{"n_layer": 13, "d_model": 320, "moe_layers": [1, 3, 5, 7, 9, 11], "balance_loss": 0.0076, "n_kv_head": 5, "qk_norm": true, "tie_embeddings": false, "extras": ["capped logits"], "init": "normal", "lr_mult_down": 1.5, "beta1": 0.95, "lr_head": 0.00522, "final_lr_fraction": 0.0, "batch_tokens": 32768, "seq_len": 512}
Below are experts of layer 5 (counted from 0) of a mixture-of-experts language model. Rows are named router (the router's row for the expert), down (a neuron's output weights, with its number) and show model dimensions 128-191. Each number is 128 + 24 x the weight over its row's rms, rounded and kept within 0 to 255.
Before each expert's rows: "comes before" lists some tokens at least twice as common just after its tokens as in all text. This comes from a sample of Wikipedia text that the model never trained on. Tokens count by the router's weight.

# expert 11
comes before: "of ", "in ", "to ", "and ", "from ", "("
router [114 109 135 131 153 114 156 145  98 104 132 162 125 132  82 183 141 157 101  99 111 136 132 139 146  92 142 112  89 142 104 172 153 127 159 115 141  67 142 141 123 134 119 110 150 115 144 130 128 107 123 113 148 132 123 148  91 110 155 138 131 139 111 110]
down0 [128 108 131 211 125 158 109 139 165 149 117 182 108 135 105 115  75 149 142 156 111 157 157 189 112 144 101 140 150  93 103 132 130 135 126 107 138 136 165 110 162 147 153  90 123 137 150 105 108 136 129 113 150 137 169 138 130 103 101 122 182 164 106  85]
down1 [118 141 171  72 185  92 143 173 149  91 146 129  82 145 144  97 120 127 158 151 135  92 102 118 130 139 139  70 146 150 108 155 158 122 131 126 175 153 123 125  87 134 123 154  91 125 136 135  80 133 161 141 118 134 135 101 118 133 107 198 116 143 104 124]
down2 [138 151 154 113 132 132 120 129 141 143  70 131 115 103 149 149 157 119 101  64 114 159 132 142 159 148 142 106 157 139 130 154 138 139 173 152 158 132 110 109 131 132 164  99 146  91 155  72 114 112 125 146 167 150  86 116 186 111 142  93 168 111  77 153]
down3 [141 140 152 115 107 136 117 130 124 140 127 108 120 144  96 136 117 147  89  95 167 191 140 135 150 145 115 106 127 142 127  86  63 148 137 118 135 164 125 140 118 120  89 148 159 121 110 141 136 140 136 108  93 107 114 139  98 115 165 133 134 128 112 106]
down4 [170 133 124 151 146 163  97 175 105 121 122 188 114 112 105 145 137 112 103 137 108 117 114 124 104 169 152 107 130 124  94  97 176 125 130 107 138 113 157 144 144 128 115 102 107 151  92 142 155 101  91  93 165 150 124 160 132 116 195 126 168 108 137  71]
down5 [128 113 177 127  90  85  81 120 117 123 104 125 146 115  94 140 156 163 104 130 125  88 130 128 112 136 133 112 134 140 107 130 123 112 122 120  90 135 121 145 130 136 120 121 188  55  89 139 119 110 119 164  87 122 101 159 143 163 141 117 130 170 135 123]

# expert 3
comes before: "of ", "to ", "and ", "in ", "(", "that "
router [142 113 154 191 119 151 122 110 123 155 151 108 114 182 148  83 114 106  96 105 124 137 134 145 113 108  91  84 112 136 143 123 118 151 123 140 128 116 123 130 199 110 140 147 107 125 173 122 132 106 153 142 126  98 160 147 149 149 128 111 134 127 150 127]
down0 [122 124 129 110 119 141  97 110 152 139  97 137 197 146 131 125 122 120 128 116 121 175 136 137  73 118 149 139 123 110 129 100 128 154 121 140 152 145 153  73 158 136 125 145 101 155 125 166 101 132 166 130 149 155 131 139 148 129 102 136 121 131 164  92]
down1 [142 113 105  81 156  88 145 186 124 126 151 108 128 119 138 105 111 104 148 126 134  95 125 112 115 125 102 132 134 179 116 112 139 144 116 145 150  93 109  59 102  84 102 160 119 125 112  99 132 133 163 114 146 160 125 120  74 145 141 160 152 150 111 153]
down2 [148 147 172 133  99 141 140 129 134 167  85 128 117  63 132 124 146 153 146  79 156 119  82 127 148 119 122  98  98 120  98 148 126 123 184 124 117 121 136 106 117 179 162 112 125 128 144  98  82 100 132 118 117 162 132 117 165 139 133 121 118 107 119  97]
down3 [151 132 165  96 137 137 165 136  85 128 131  88 152 129 119 133 162  81 134 133 160 137 116 135 140 156 112 121 115 139 131 110  82  96 140  96 141 164  95 137 169 162 107 153 148 118 163 145 125 147 128  91 138 157 109 139 135 122 124 159 118 127  99 128]
down4 [133 136  98 153  93 133 131 150  95 128 114 171  89  89 113 173 175  93 130 142 101 171 158 139 123 163 120 111  90 128 135 128 159 115 131 137 146 101  98 128  99  82 139 150 104 123 131 126 151 139 138 133 144 143 129 148 153 145 141  97 118 120 136  82]
down5 [117  97 151 158 134  89 117  95 123  98 111 158 150 116 135 124 145 159  94 133 118 105 143 113 114 133 125 117  96 110 157 137 138 111  81 138 100  84 144 113 150 130 120 104 179 113  84 119 135 140 132 132 111 127  93 170 111 156 153 109 125 177 102 145]

# expert 24
comes before: "of ", "and ", "in ", "to ", "(", "for "
router [112 116 136 111 132 143 130 142 101 164 171 112 132 102 123 107 149 136 101 104 167 157 121  89 175 130 100 108 135 135  73 133 113 119 161 102 122 136 149 152 124 117 107 163 120 109 118 127 163  92 120 130 133 151 115 142 138 132  92 129 126 134 154  94]
down0 [133 120 163 115 132 146 108 123 146 135 109 136 112 122 117 171 142 118 105 106 154 143 106 179 150 131 135 124 147  92 123 120 149 161  97 130  77 181 166 100 133 173 168  91 104 137 124 159 109 136 156 111 154 131 143 139 144  70 102 120 131 184 143 117]
down1 [ 91 155 149  79 148  86 122 163  98 177 155 121  87  92 138 100 154 132 135 126 126  68 117 115 126 136 122 121 162 155 114 177 131 141 130 109 131 120 125 117 136 103 104 160 120 125  88 135 117  92 103 118  99 129 126 135 176 100 104 164 167 120 101  81]
down2 [184 168 132  81 132  99 156 147 156 117 133 112 139  98 117 113 163 124 127 125 134  93 104 112 142 103 111 126 134  99 101 116 152  79 172 130 165  81  93 149 145 159 145 131 117 129  99 125 126  99 166 138 114 126  96  65 149 122 124 130 144 120  97 123]
down3 [145 104 161 112 127 139 131 127 119 125 126  85 119 126  92 127 132 106 151 104 131 140 104 122 131 111 134 107  93 126  98 104  88  78 133 102 143 145  74 120 160 138  86 150 154 120 129 122 128 139 143  87 115 148 132 139 101 132 104 140 135 125 129 100]
down4 [132 152 100 132 101 140 106  98  79 150 103 175 110 125  92 132 110 143 103 133  64 123 146 125 162 145 135 115 104 142 130  86 179  92 149 101 138 119 157 119 126 103  88 109 133 158 113 137 111 109 110 130 131 118 155 169 167  91 173 131 128 106 136  82]
down5 [112 116 128 147 115 129 118 113 139 124 109 132 133 145 113 126 109 122 120  85 122 108 134 163 111 164 107  85 113 117 119 142 150 102 121 157 122 108 144 139  86  80 127  91 111  95  68 126 117 102  92 117 111  68 121 159 101 129 158 144  95 129 106 111]